{
  "learning_rate": 0.00562,
  "doc_mask": true,
  "train_tokens": 487800000
}
Below are experts of layer 3 (counted from 0) of a mixture-of-experts language model. Rows are named router (the router's row for the expert), down (a neuron's output weights, with its number) and show model dimensions 0-127. Each number is 200 + 40 x the weight over its row's rms, rounded and kept within 0 to 999.
After each expert's rows: "raises" lists some tokens whose logits its average output raises strongly, later layers aside; "comes before" lists some tokens at least twice as common just after its tokens as in all text. This comes from a sample of Wikipedia text that the model never trained on. Tokens count by the router's weight.

# expert 48
router,196,228,187,243,233,239,184,231,229,133,126,240,221,166,189,173,175,129,239,171,241,220,246,234,243,171,205,201,230,220,144,148,244,239,142,223,211,187,192,208,197,229,211,217,220,89,198,188,122,121,230,183,240,221,185,176,164,172,221,230,208,205,195,116,245,187,218,181,192,265,191,277,225,256,168,239,132,257,265,129,132,149,176,172,194,169,219,122,235,126,219,160,214,157,265,215,175,207,190,183,162,163,246,222,232,251,217,283,165,197,228,220,156,146,172,170,218,243,253,159,217,173,261,149,232,164,179,218
down0,234,137,162,189,176,235,184,239,209,226,167,268,206,128,227,156,228,194,238,136,189,143,177,171,205,180,178,242,222,205,154,118,206,132,187,284,243,226,304,234,260,195,193,234,197,225,231,217,254,219,200,231,208,151,252,235,230,239,173,148,256,222,135,111,240,243,147,171,160,180,114,256,194,190,193,126,226,262,214,234,185,180,202,265,128,214,204,210,138,270,226,212,165,184,196,158,204,223,211,208,184,157,208,216,212,276,139,165,203,250,144,180,168,152,201,165,211,210,278,192,218,196,160,141,207,225,209,194
down1,216,182,150,229,202,147,189,161,137,189,203,142,202,154,152,224,183,226,211,232,214,186,201,195,117,194,305,143,203,249,199,126,230,193,144,149,296,207,235,173,103,214,190,162,219,258,140,194,203,234,152,200,203,233,188,202,188,197,231,222,163,192,134,148,176,216,192,178,163,208,166,314,174,156,190,244,237,234,153,216,185,187,140,221,214,170,153,203,186,212,202,182,143,212,223,192,145,201,145,154,214,203,127,154,190,132,274,131,199,274,119,144,195,232,253,174,192,146,176,261,177,209,210,244,223,199,177,178
down2,187,230,260,207,228,200,173,210,199,127,241,223,135,118,159,162,200,124,254,160,235,180,213,214,209,188,244,200,238,169,140,174,214,219,159,200,241,200,71,230,208,281,88,270,152,186,150,174,187,189,228,229,263,234,198,206,152,182,199,197,198,271,160,204,257,253,215,210,115,226,158,181,199,198,174,153,201,182,234,223,241,188,172,258,244,249,227,263,192,238,184,252,178,245,202,119,205,163,176,214,167,220,155,212,98,171,198,215,156,166,205,189,226,195,182,155,255,256,143,258,226,193,191,191,209,199,175,187
down3,247,181,239,182,129,123,196,176,188,232,151,199,155,248,203,253,195,226,234,167,187,127,295,154,213,205,244,208,177,206,204,206,168,159,205,156,216,214,237,204,226,241,240,215,229,240,190,192,242,216,187,178,268,182,182,272,143,169,186,225,225,204,147,180,234,236,132,108,222,248,198,220,251,110,206,221,155,236,184,190,176,240,213,203,297,181,116,233,181,223,239,199,185,203,164,168,211,173,186,120,283,153,227,276,180,199,157,271,192,201,297,286,198,183,187,139,227,226,195,210,172,174,176,185,273,204,193,170
down4,201,208,259,215,141,171,115,174,193,235,272,211,232,191,164,174,208,142,199,174,210,144,248,204,217,160,205,244,191,189,276,171,195,258,261,199,244,188,230,133,218,182,237,154,124,222,164,264,169,169,228,181,180,167,248,194,234,226,201,186,233,218,190,165,244,186,144,221,187,223,246,237,220,193,190,184,129,154,208,175,182,126,94,192,193,195,196,200,270,209,159,188,187,182,275,171,176,163,262,175,190,285,143,265,169,142,214,192,177,205,129,183,190,260,195,199,273,159,130,184,210,108,182,155,185,287,214,165
down5,208,241,231,200,250,124,154,232,197,180,211,179,212,138,236,189,167,141,175,287,182,179,191,128,200,141,202,191,207,258,219,228,226,270,141,207,190,203,253,267,205,215,159,178,207,225,196,169,149,287,202,199,209,179,245,155,140,176,222,212,196,216,213,145,204,133,245,122,239,193,183,192,270,226,146,182,219,220,209,157,212,224,236,224,214,217,234,175,306,107,323,221,253,187,185,203,188,219,137,180,241,170,226,204,192,178,237,222,257,235,213,245,202,205,213,140,241,192,124,116,219,159,169,145,214,185,182,243
down6,162,170,213,200,209,154,175,240,188,237,251,183,178,167,187,173,192,134,182,268,232,296,190,238,177,215,173,220,232,210,150,202,105,166,168,224,203,202,270,197,177,186,253,207,193,196,196,164,203,192,200,163,246,199,159,201,168,227,137,234,204,198,168,253,285,130,162,207,187,230,172,276,184,211,162,200,112,198,178,201,133,192,170,231,189,86,187,279,112,192,164,192,159,211,202,209,192,150,151,237,138,248,152,216,95,162,180,263,180,227,185,147,165,139,157,231,156,193,185,201,144,248,176,170,174,231,258,220
down7,234,211,138,211,186,158,234,276,132,188,171,205,163,198,247,176,165,209,243,129,169,206,190,191,265,215,224,190,192,201,184,202,185,265,227,145,174,143,172,261,164,212,247,169,152,167,231,153,190,133,270,247,172,196,251,121,268,198,239,193,164,223,240,214,160,273,247,250,137,229,211,145,184,186,170,228,136,244,138,159,229,185,251,160,252,235,226,228,222,288,218,199,195,197,206,130,237,130,181,176,174,201,240,106,173,193,191,171,221,169,189,227,284,212,180,160,173,209,133,214,135,213,260,202,186,194,262,173
raises: " ", " (", " to", " a", ".", ","
comes before: " |", ".", ",", "°", ";", "0"

# expert 7
router,241,244,181,180,248,242,152,248,254,215,229,151,246,158,219,154,147,231,154,157,244,212,244,178,247,162,150,248,159,242,235,201,242,257,199,245,243,148,252,147,153,254,207,244,246,203,154,218,242,194,152,150,249,237,150,178,224,157,170,160,195,244,155,245,231,249,230,150,188,206,153,233,245,235,143,186,224,242,153,235,238,219,160,250,241,147,245,222,249,185,242,244,174,236,186,150,154,156,151,216,157,154,244,244,212,173,244,163,158,244,247,146,158,162,150,153,247,238,159,161,219,187,241,243,244,151,236,244
down0,199,215,170,176,202,192,169,182,204,244,129,194,177,139,200,226,184,175,207,226,205,232,160,153,202,194,151,195,222,324,276,170,158,207,188,256,222,113,188,231,169,214,179,201,272,216,232,218,171,193,159,207,216,151,169,225,189,189,257,240,212,284,190,251,166,238,134,135,170,118,258,200,201,202,232,179,167,210,189,88,160,271,223,200,178,242,202,150,232,209,157,195,208,206,234,181,155,302,124,208,208,155,224,260,154,241,229,193,232,259,232,224,232,249,227,252,204,180,220,210,201,189,298,198,131,179,198,162
down1,179,218,179,185,186,165,265,212,260,155,173,228,239,143,199,139,219,200,176,181,228,174,218,210,180,159,269,191,149,260,277,234,172,135,232,227,235,189,238,222,128,172,164,255,213,149,208,250,220,186,210,191,168,174,173,168,151,171,175,134,176,201,171,243,229,245,268,181,196,199,182,241,217,193,248,252,164,172,168,211,235,187,167,285,209,209,171,205,220,225,195,247,175,193,224,243,209,236,179,200,234,56,164,275,196,274,232,199,264,225,155,223,155,281,125,175,260,173,227,256,226,243,292,199,156,174,223,201
down2,170,221,244,254,190,215,200,166,178,236,271,198,175,127,167,160,238,204,214,211,201,171,235,161,299,209,222,183,246,179,277,220,167,198,208,99,239,182,234,160,244,209,154,142,141,185,193,232,190,137,246,199,201,231,250,200,217,224,297,240,254,183,125,247,217,165,173,173,196,179,186,229,160,196,203,280,152,145,209,201,221,241,202,208,106,236,200,138,111,224,241,243,151,276,146,175,252,219,141,203,236,191,192,191,261,194,164,156,147,208,223,254,243,172,162,187,270,168,174,194,235,218,212,215,202,203,249,236
down3,244,218,194,219,213,186,234,294,194,163,233,206,202,184,112,301,157,203,259,248,218,226,171,215,206,218,195,203,97,133,215,172,233,153,247,127,170,182,210,172,180,222,208,181,250,117,221,227,230,174,165,205,145,268,150,191,227,279,296,214,141,170,149,217,237,209,226,173,286,234,238,206,227,171,160,200,254,212,218,212,147,243,163,173,234,248,191,254,150,189,252,203,188,185,196,147,181,209,259,208,168,163,197,167,227,160,174,156,217,199,179,207,164,160,264,158,144,278,203,211,235,199,158,180,199,213,118,187
down4,173,225,184,171,248,206,179,247,203,217,165,196,206,170,254,232,154,92,199,131,207,175,189,267,177,242,232,219,222,258,152,187,274,245,255,205,184,185,320,240,255,186,236,168,201,211,235,284,234,152,124,184,139,175,219,223,173,184,252,156,214,206,209,178,241,219,136,195,121,124,150,166,189,223,154,186,184,216,230,160,238,178,176,173,184,225,238,167,202,185,198,192,227,182,193,173,165,210,205,200,205,184,231,171,174,252,198,216,145,205,170,275,152,297,237,167,224,142,301,192,173,273,239,149,212,157,161,208
down5,202,204,262,190,186,212,262,172,162,176,225,280,231,204,189,221,176,159,236,248,122,160,321,154,154,120,194,155,260,265,192,203,226,160,230,178,125,163,206,219,225,262,238,172,209,228,198,145,180,199,192,156,180,160,209,137,200,136,151,273,232,165,214,230,156,193,270,226,197,235,144,203,258,149,227,144,163,214,127,200,206,231,205,187,122,181,208,140,122,182,238,228,183,215,238,221,228,211,239,249,181,176,194,192,159,209,201,204,130,156,217,180,157,186,140,256,181,262,227,162,227,196,205,274,159,225,170,188
down6,227,179,194,264,163,248,133,217,204,193,209,243,206,198,165,204,208,161,223,157,260,184,229,191,223,209,188,205,218,133,177,261,285,200,161,206,181,283,217,147,127,188,177,175,239,171,167,109,229,232,167,226,206,234,185,166,124,234,213,198,154,232,295,223,212,204,200,256,203,156,166,212,184,272,185,245,119,207,118,174,199,180,178,232,226,211,255,198,276,168,258,175,223,210,119,189,171,164,189,172,242,192,164,219,223,265,197,129,139,177,220,142,200,254,212,199,194,180,129,220,197,191,141,234,213,270,156,292
down7,274,236,207,233,205,201,166,254,227,137,190,241,213,184,196,185,148,170,190,259,220,187,116,153,105,198,210,173,174,189,232,225,146,212,152,152,230,219,185,161,259,203,228,197,163,206,295,168,202,234,174,209,209,168,225,113,219,224,210,181,185,172,217,224,220,145,192,251,223,241,133,157,190,285,272,224,238,171,180,162,170,231,132,211,212,191,200,224,194,193,198,242,225,171,117,171,115,187,167,181,174,245,164,131,174,301,219,223,216,226,227,210,184,128,144,214,249,295,166,199,182,125,151,237,238,183,194,169
raises: "a", "o", "ed"
comes before: ",", "1", "–", " as", ")", "0"

# expert 125
router,211,233,215,278,216,247,149,229,243,208,217,241,230,158,180,157,164,226,216,162,233,167,228,199,121,257,168,104,148,211,258,209,110,229,119,174,166,142,222,191,158,184,172,226,265,183,207,189,268,181,183,158,236,234,230,207,123,183,200,234,138,177,192,283,175,238,222,159,299,245,185,166,239,225,179,284,220,164,156,184,208,143,192,190,243,158,239,246,214,206,214,255,268,226,111,173,206,215,161,163,159,207,165,224,253,214,238,174,250,219,144,171,238,170,182,180,212,156,191,161,243,204,222,235,175,195,220,248
down0,236,149,216,258,152,215,215,145,236,205,265,190,212,177,188,261,158,155,140,130,272,186,289,215,216,99,256,181,188,265,146,233,209,222,279,237,265,295,167,241,201,233,239,163,165,152,222,184,169,209,201,250,187,188,201,214,164,158,275,186,188,208,227,234,179,155,283,272,177,252,223,135,250,196,226,173,185,232,196,233,265,244,209,198,201,155,159,237,180,162,187,239,173,200,167,182,146,168,253,229,238,175,222,200,161,191,225,259,225,177,182,240,173,226,233,173,238,162,186,165,215,198,263,152,185,139,143,207
down1,245,225,168,187,189,145,168,278,252,188,178,183,199,169,161,67,166,212,248,238,202,216,240,226,192,192,203,282,214,267,143,270,187,175,207,181,210,128,257,151,224,258,195,230,257,95,232,219,168,198,153,164,180,264,171,262,157,187,179,230,191,212,159,259,160,143,149,172,178,200,249,240,204,192,179,133,256,215,219,233,179,138,192,138,194,181,198,210,168,197,163,203,238,194,188,204,267,183,159,209,220,259,150,243,167,225,229,215,124,224,230,155,179,190,180,202,242,222,156,187,231,150,258,236,164,167,274,164
down2,179,174,203,169,216,249,300,205,195,229,237,256,177,160,188,187,209,166,192,152,191,213,290,199,215,204,238,165,256,162,149,173,232,169,207,279,219,262,140,256,178,261,215,229,155,325,242,209,228,254,253,132,233,186,195,197,200,234,208,193,177,194,192,156,219,215,142,231,268,205,239,221,153,141,141,187,220,130,244,119,290,107,160,244,162,172,160,220,146,202,226,185,204,222,206,202,231,157,201,214,153,191,264,182,200,209,133,257,223,206,171,165,189,244,199,187,175,245,173,232,219,235,136,235,220,202,241,181
down3,135,158,227,114,209,171,178,225,208,227,152,162,227,177,253,159,203,276,180,176,222,180,213,230,126,224,203,122,129,249,243,201,162,231,219,227,208,166,197,199,207,189,174,169,209,232,260,188,168,168,242,96,267,175,194,206,233,176,231,113,183,180,202,243,236,152,157,225,233,188,134,244,181,244,273,237,209,236,275,205,143,160,242,215,147,156,203,217,197,137,203,151,252,180,191,279,217,264,177,245,163,276,223,164,151,274,218,200,154,228,187,187,238,221,158,208,217,201,219,220,149,149,228,244,233,263,240,189
down4,220,193,192,245,212,165,166,202,230,231,220,179,257,176,269,127,184,193,227,198,240,197,205,227,151,294,227,190,157,158,203,224,196,159,225,194,122,249,170,191,233,140,154,251,165,108,175,236,127,177,194,164,221,243,188,228,239,224,163,203,197,190,233,198,138,232,244,155,211,209,218,218,268,243,195,203,232,160,127,190,193,162,164,195,225,300,225,240,219,187,264,220,177,146,170,257,174,250,177,159,252,143,160,204,293,311,187,161,282,241,175,199,267,182,228,197,177,227,218,246,191,245,175,263,212,221,237,227
down5,155,107,184,173,215,174,276,189,170,207,140,206,193,264,168,190,148,187,167,173,181,234,173,235,225,153,181,270,206,164,188,130,221,302,251,248,225,214,281,272,174,322,223,175,220,162,200,242,190,273,205,127,236,189,235,174,210,185,241,170,204,220,201,190,212,184,183,212,215,180,185,184,243,170,179,213,207,153,190,155,232,169,187,203,232,178,231,194,221,167,190,223,249,194,207,242,263,235,173,174,259,227,161,190,234,183,191,210,119,211,101,201,156,104,223,188,212,253,164,133,234,288,165,173,131,174,205,204
down6,243,230,151,181,146,256,184,119,188,253,223,243,193,240,212,237,199,254,226,189,191,158,250,171,148,213,148,227,266,248,247,167,212,143,210,175,212,302,205,189,173,182,213,205,187,221,184,225,178,210,238,276,151,191,128,167,197,110,213,244,233,194,160,179,138,238,189,167,166,237,226,182,209,194,203,205,208,139,150,204,158,178,184,210,284,214,238,247,194,186,316,207,233,153,206,260,215,201,245,171,205,270,279,223,169,258,231,239,220,239,151,189,135,193,215,153,271,124,239,243,213,202,154,164,255,190,207,167
down7,169,193,156,182,254,287,195,167,231,153,226,252,198,240,179,127,164,222,218,149,153,179,215,188,189,204,189,261,243,183,158,233,254,128,156,252,155,270,179,222,202,177,301,141,214,140,164,192,155,157,170,238,244,259,224,226,233,188,219,273,284,156,275,188,228,244,120,211,164,224,252,217,156,204,194,103,212,231,182,156,151,216,172,185,229,261,204,194,210,179,144,213,134,168,208,244,183,258,204,267,238,232,219,201,255,205,175,198,159,238,203,110,153,215,168,217,200,207,274,187,195,194,181,182,201,219,202,206
raises: ";", " ", ":", "s", " in", "\n"
comes before: "s", " of", ".", ",", " in", "ing"

# expert 31
router,238,174,205,199,245,259,142,226,236,191,182,167,256,174,180,149,166,181,205,120,263,265,265,243,244,161,131,268,125,209,194,149,264,260,185,250,233,181,250,165,157,256,199,250,236,179,156,213,230,187,186,174,232,175,157,200,129,155,180,144,222,247,148,185,234,230,235,138,156,229,153,241,186,252,165,166,196,247,157,155,179,175,165,220,246,170,238,177,237,148,268,198,173,179,178,174,134,196,178,231,191,165,241,230,262,173,241,206,220,231,273,178,184,123,133,145,256,215,205,177,185,188,250,215,205,205,258,226
down0,246,177,214,213,128,80,212,132,212,276,206,240,254,109,244,149,246,194,131,171,176,283,200,232,161,206,216,196,180,228,159,176,236,193,220,203,207,185,191,235,168,189,222,140,189,211,241,217,174,164,234,164,225,190,144,253,217,184,158,157,211,247,209,233,225,307,150,207,220,158,218,192,178,192,146,270,193,167,211,179,166,253,126,245,184,265,202,186,154,213,250,222,176,287,227,240,251,247,151,223,231,162,168,161,225,174,221,155,161,224,210,212,170,251,152,210,255,152,222,241,180,165,214,251,217,254,217,141
down1,169,181,132,264,211,210,205,149,245,232,218,194,204,154,164,200,274,186,153,171,245,270,210,220,193,218,168,193,197,149,227,163,124,191,225,273,235,185,238,158,138,211,260,263,184,210,237,198,130,262,257,199,235,255,254,238,136,205,183,180,257,122,192,142,159,170,189,191,154,149,224,200,199,169,260,205,234,135,177,107,152,182,201,196,215,169,199,197,204,221,226,122,163,235,233,251,157,210,287,137,171,130,164,272,151,155,255,202,225,206,249,166,204,210,200,212,161,240,164,169,214,217,172,231,186,237,167,256
down2,207,196,166,221,232,233,161,223,196,216,241,205,229,198,263,178,254,118,157,189,281,161,191,237,203,200,187,205,193,215,159,111,183,228,174,163,222,193,287,194,147,210,223,230,248,164,209,257,269,232,164,257,205,277,193,149,223,118,217,129,177,188,214,217,207,141,184,172,172,198,235,244,267,200,194,252,224,279,149,197,190,212,172,247,244,175,201,191,233,128,229,237,168,174,197,252,194,218,137,240,231,224,230,241,136,253,151,211,190,155,207,178,253,132,174,223,207,210,186,273,197,144,158,279,197,223,299,143
down3,164,282,95,166,215,131,228,206,192,162,132,165,246,251,198,178,241,240,209,293,197,209,198,213,185,183,196,150,192,216,267,208,215,110,195,202,178,148,163,158,234,193,106,185,169,148,157,220,156,234,209,139,192,154,215,210,228,222,172,236,201,215,207,190,173,218,215,221,198,223,171,131,182,206,233,232,277,212,235,219,167,264,153,215,197,172,176,149,251,167,191,299,179,201,228,157,204,220,139,190,228,198,168,199,279,186,248,148,132,96,161,244,213,180,228,159,199,198,215,254,153,142,208,268,232,222,180,228
down4,250,248,246,157,193,172,239,249,174,170,213,315,185,248,267,209,179,262,177,246,246,218,236,210,184,172,161,195,199,234,184,273,228,145,228,236,233,216,79,219,229,194,190,236,225,234,161,206,194,151,167,167,235,223,146,191,204,183,209,230,228,178,262,221,238,187,197,151,216,199,175,142,164,212,151,139,316,172,248,185,177,177,127,232,174,203,199,185,191,171,161,251,281,182,216,157,175,217,133,231,189,130,209,213,311,178,160,248,218,212,256,212,234,183,172,239,206,212,179,174,219,122,172,203,134,207,169,204
down5,204,203,198,244,216,154,176,155,216,208,177,236,122,203,207,258,182,213,214,172,207,135,205,153,224,103,140,240,204,202,221,193,226,146,171,205,232,243,267,313,214,277,234,137,204,179,271,214,183,187,210,196,122,181,163,133,237,196,156,274,145,188,278,236,169,159,183,246,222,223,218,173,158,220,284,189,196,202,153,243,161,189,205,188,203,218,165,209,182,250,240,177,233,182,242,221,211,142,199,170,214,234,150,269,226,191,181,188,192,105,258,250,207,265,243,170,258,211,212,142,169,287,206,187,253,200,162,201
down6,197,288,256,202,229,210,195,177,220,197,177,155,135,251,169,167,267,164,251,267,209,182,198,190,173,210,187,214,207,211,279,210,198,204,250,181,161,221,176,253,172,136,169,148,232,165,212,175,112,205,208,257,179,178,180,207,230,221,203,158,162,132,182,172,223,174,200,209,238,144,277,241,164,219,250,179,197,148,165,263,277,158,192,197,221,184,182,166,154,184,213,188,215,211,185,178,195,210,171,127,156,251,238,304,225,225,250,205,118,191,172,247,208,187,241,206,240,256,184,253,299,128,189,117,185,269,262,209
down7,196,216,151,187,222,179,194,238,261,201,184,239,196,198,297,171,162,211,213,121,161,203,245,224,150,189,186,233,215,209,216,218,207,183,241,270,111,127,146,204,251,167,200,189,159,126,214,176,286,224,231,190,171,173,212,95,193,226,130,170,208,200,159,148,216,221,180,190,242,155,237,186,285,253,192,229,258,163,216,198,173,193,242,219,172,228,242,207,107,256,201,207,187,234,254,255,182,209,250,220,183,222,130,146,167,258,250,234,134,111,182,203,215,170,210,224,177,171,219,189,143,239,239,267,179,216,188,144
raises: "′", "'", "2", " was", ",", "9"
comes before: "0", "′", " |", "5", "″", "6"

# expert 42
router,241,246,182,176,249,247,153,250,247,213,227,155,248,154,221,152,146,228,156,162,242,212,241,182,240,166,149,251,160,240,236,202,242,256,197,251,243,154,258,149,157,254,209,246,249,206,153,219,240,196,154,159,245,238,151,182,224,153,175,159,203,245,156,243,231,250,226,146,185,209,155,236,242,235,142,189,222,244,158,234,241,221,155,252,241,149,251,219,243,185,241,245,173,236,183,147,152,157,152,218,160,152,247,246,218,170,242,158,160,246,245,150,157,164,151,157,251,236,162,159,226,191,243,250,245,150,236,248
down0,162,263,168,205,208,231,230,226,228,229,153,256,265,198,156,256,213,210,231,162,244,213,179,283,104,181,263,187,189,229,194,225,154,237,214,159,225,231,197,178,204,227,291,120,156,150,170,230,123,165,242,247,147,220,172,234,216,158,181,210,273,140,240,231,152,187,218,197,140,189,134,166,228,186,192,223,166,178,255,236,227,141,176,155,155,169,180,195,165,201,150,184,159,247,209,207,187,212,167,250,266,178,112,233,134,280,233,180,190,214,157,219,181,204,205,147,178,184,144,234,241,286,166,190,168,144,195,208
down1,168,248,255,205,213,238,161,191,189,180,194,216,202,225,190,148,202,240,226,192,243,238,212,163,233,229,206,173,189,155,204,263,197,234,225,147,189,141,230,201,173,204,135,241,103,198,208,182,213,169,220,142,274,86,172,184,115,211,158,191,230,165,164,233,147,240,281,169,169,138,211,185,212,168,158,244,186,227,222,174,132,201,182,229,202,189,186,197,196,211,304,227,240,103,212,185,202,220,211,185,186,267,227,261,176,151,194,160,189,199,160,199,235,206,224,242,272,144,215,149,248,139,241,243,233,135,205,311
down2,228,180,247,247,221,164,199,238,211,170,151,160,148,194,205,167,241,248,209,182,275,120,169,157,209,241,188,181,148,304,205,158,226,279,226,242,172,192,219,274,229,178,162,175,252,200,207,137,196,190,121,216,252,168,268,168,219,183,187,220,216,223,151,180,193,146,169,199,210,190,174,149,236,167,215,133,195,213,207,263,247,170,110,237,250,161,165,196,244,200,176,121,236,200,141,219,160,141,147,212,195,226,164,227,146,266,208,125,176,283,182,127,192,193,215,189,243,212,198,140,240,232,259,216,187,143,213,192
down3,157,288,275,177,160,155,272,190,255,227,187,116,242,160,187,163,211,115,181,242,245,192,268,158,168,199,244,250,110,195,244,180,192,131,168,263,205,200,265,156,202,150,156,127,196,150,211,157,173,234,202,140,221,164,268,134,240,207,178,194,176,202,112,186,174,186,191,261,130,230,266,179,181,257,156,218,218,148,245,240,231,206,215,197,213,236,216,173,151,198,203,249,176,280,226,216,211,203,191,169,192,187,204,224,183,197,244,220,153,203,226,138,225,220,222,210,177,224,251,191,209,203,194,185,171,262,190,286
down4,275,263,134,224,252,154,188,108,132,192,237,204,271,195,189,216,244,240,206,180,181,221,228,215,209,200,210,225,205,209,183,170,217,204,161,180,152,194,133,190,241,244,142,206,183,245,214,218,202,195,179,209,221,236,208,206,238,232,196,193,159,176,218,270,223,235,211,230,168,215,149,215,198,251,238,182,188,187,192,145,286,223,190,190,256,200,256,239,263,202,156,193,200,270,328,172,270,306,159,210,186,236,215,217,230,161,151,93,186,157,167,180,227,189,232,244,178,173,178,212,266,286,183,290,179,230,189,171
down5,187,221,175,227,233,235,249,143,201,213,218,209,184,180,206,249,257,270,198,189,155,184,209,174,204,192,249,217,295,182,235,173,177,181,176,226,251,156,207,152,206,167,209,216,250,196,156,167,260,239,332,299,208,152,208,204,230,182,154,236,179,187,203,189,203,161,209,230,155,233,131,204,192,234,213,193,189,214,196,178,122,185,129,202,166,183,215,179,129,142,141,173,121,187,200,185,208,181,176,227,193,155,252,173,247,224,130,193,205,220,198,187,205,199,174,121,326,227,282,205,116,216,119,211,195,209,227,141
down6,248,192,198,153,204,200,193,235,173,209,143,143,206,167,180,216,159,176,220,175,147,221,230,232,236,247,122,219,173,147,164,241,102,251,202,330,183,176,223,220,151,258,241,218,260,294,231,260,198,234,167,227,136,261,212,172,183,304,162,220,176,185,201,223,212,148,168,180,203,188,266,178,190,190,173,137,183,159,233,205,202,218,215,218,250,209,282,179,253,232,197,154,230,223,202,165,224,233,164,206,243,192,224,209,208,266,238,189,185,157,201,222,162,164,176,178,253,227,150,232,211,175,232,84,215,277,192,209
down7,224,260,190,219,245,209,195,260,192,248,195,206,194,162,180,224,226,204,120,199,151,255,170,234,162,226,212,229,189,276,187,143,142,224,116,282,259,232,139,175,122,202,155,208,220,190,180,179,207,212,189,231,151,152,193,210,154,262,238,252,202,200,248,204,216,143,240,254,229,262,228,184,242,250,181,200,168,171,218,132,140,169,304,230,146,181,216,100,228,221,154,182,237,217,236,179,158,145,176,182,226,184,147,169,282,237,230,175,182,224,185,261,151,209,258,236,220,134,221,258,167,183,178,180,162,217,233,184
raises: "ious", " Democrats", "ping"
comes before: "–", ")", " |", ",", "3", "4"

# expert 52
router,244,106,190,162,153,134,186,109,224,233,216,140,203,155,273,173,189,152,183,176,149,213,166,197,251,189,146,238,160,190,264,236,241,189,237,214,189,165,224,170,203,214,212,224,228,248,160,226,245,145,163,198,251,261,192,269,131,159,205,230,217,131,173,183,222,221,200,173,246,166,199,243,229,169,277,150,249,195,144,248,129,256,166,256,193,191,226,207,204,200,212,140,189,266,235,232,188,155,177,221,197,154,246,255,213,134,234,180,183,109,234,152,263,202,146,167,238,230,178,189,257,226,168,222,197,154,258,196
down0,242,166,179,212,278,291,242,150,183,105,103,153,239,210,255,217,159,177,213,166,226,177,190,159,177,233,238,178,204,239,239,203,318,158,167,205,212,251,198,190,217,203,137,219,219,192,211,241,199,179,148,224,196,244,175,229,106,166,154,206,136,193,221,147,160,242,123,177,127,147,228,180,247,250,198,245,213,263,163,226,213,185,262,156,227,224,142,211,170,202,230,179,233,195,156,158,130,187,232,235,172,218,216,213,248,167,226,280,221,227,204,198,207,221,235,180,239,162,266,139,211,148,162,186,186,206,214,155
down1,276,198,188,159,143,197,202,144,200,201,227,217,202,166,149,173,159,183,238,214,234,202,164,182,149,108,261,186,173,215,217,229,230,174,197,276,192,161,172,122,233,221,197,227,295,263,241,194,152,242,149,229,201,200,189,265,201,235,238,195,219,187,210,145,202,207,152,229,267,255,228,155,268,211,152,151,198,199,138,262,259,249,194,206,197,202,223,196,168,201,180,196,213,215,227,210,210,122,172,233,295,191,178,258,201,243,209,252,181,185,258,180,152,237,204,217,193,216,210,218,97,138,182,295,160,222,268,273
down2,156,208,223,232,208,215,168,193,161,239,250,204,218,241,226,82,156,163,229,211,170,98,190,236,155,191,248,220,224,162,246,149,244,281,263,209,122,248,238,250,243,170,181,225,197,229,251,190,186,176,276,144,187,174,176,158,198,187,215,204,179,157,205,195,130,171,172,133,165,200,181,203,204,264,245,220,202,173,204,213,222,140,217,184,269,168,154,250,220,192,195,188,154,228,182,219,225,197,219,224,143,169,253,220,193,202,247,268,249,219,187,214,200,106,156,118,215,152,248,86,219,184,180,191,274,193,172,228
down3,198,149,229,117,193,203,146,198,270,153,228,246,197,178,174,206,222,207,128,175,157,169,211,197,227,205,209,225,177,133,272,170,223,253,231,264,195,234,183,249,192,235,197,210,190,311,257,223,216,269,97,255,199,217,254,165,167,206,161,192,146,287,262,212,197,205,219,170,239,210,165,286,232,213,181,145,183,200,268,174,209,225,286,154,124,149,156,223,184,200,192,193,226,210,288,145,210,162,169,175,182,223,156,167,132,201,183,197,236,206,256,213,223,214,252,132,195,236,144,220,204,189,207,146,198,223,184,189
down4,206,221,231,186,295,180,214,154,253,215,145,132,185,231,185,220,205,79,232,293,228,122,175,217,149,206,209,170,214,173,156,233,153,169,219,157,216,204,230,204,286,187,163,295,239,192,120,186,217,257,280,147,149,177,190,218,193,162,162,176,253,202,155,130,206,252,129,207,188,213,235,162,218,235,223,161,256,206,208,229,196,241,140,244,174,215,178,269,220,256,204,205,229,160,231,187,230,225,220,220,240,176,257,180,236,190,253,191,181,202,203,150,192,143,217,224,193,261,234,234,127,203,154,230,205,250,177,173
down5,183,176,270,183,173,152,267,110,246,196,243,188,201,210,239,211,223,245,111,173,161,203,195,184,177,148,168,245,169,252,213,224,217,217,197,174,154,221,270,208,191,241,219,173,133,173,174,175,199,253,196,212,250,195,220,137,234,91,134,176,149,207,183,216,205,181,179,265,229,133,239,229,160,166,142,192,137,198,229,156,183,247,166,284,209,168,223,245,235,247,251,203,188,188,245,201,221,206,168,185,135,234,189,191,247,215,253,252,91,257,213,307,209,196,203,211,245,216,184,194,234,256,238,150,164,218,186,236
down6,216,187,220,201,156,241,128,131,251,255,182,269,128,195,263,185,165,182,162,210,146,260,199,166,200,225,170,247,113,202,215,232,177,219,309,209,184,136,150,244,170,209,219,200,180,144,240,215,245,198,235,185,221,150,162,183,174,178,213,154,225,163,187,250,244,129,275,169,201,200,174,258,212,211,226,209,259,132,291,260,217,213,201,180,245,185,190,221,202,205,214,193,250,226,135,207,204,188,219,150,177,243,257,202,195,194,125,245,245,181,223,331,179,177,166,235,227,208,267,203,217,204,152,169,168,217,194,246
down7,226,236,207,176,179,180,256,263,132,226,177,223,220,200,166,183,166,168,288,204,254,255,197,166,223,158,112,173,239,233,149,249,180,202,166,205,170,205,157,200,219,225,199,199,178,208,183,159,197,150,221,151,224,208,203,169,189,275,122,252,155,240,222,243,196,206,224,181,208,203,164,152,128,217,284,202,172,191,211,304,143,114,189,238,210,175,155,173,270,234,177,240,156,292,211,191,200,186,206,217,184,180,168,173,198,204,208,180,182,243,288,173,172,220,88,187,209,151,260,125,261,174,202,166,206,122,215,220
raises: "1", "2", "3", "9", "7", "B"
comes before: "1", "2", "born", "S", "3", "R"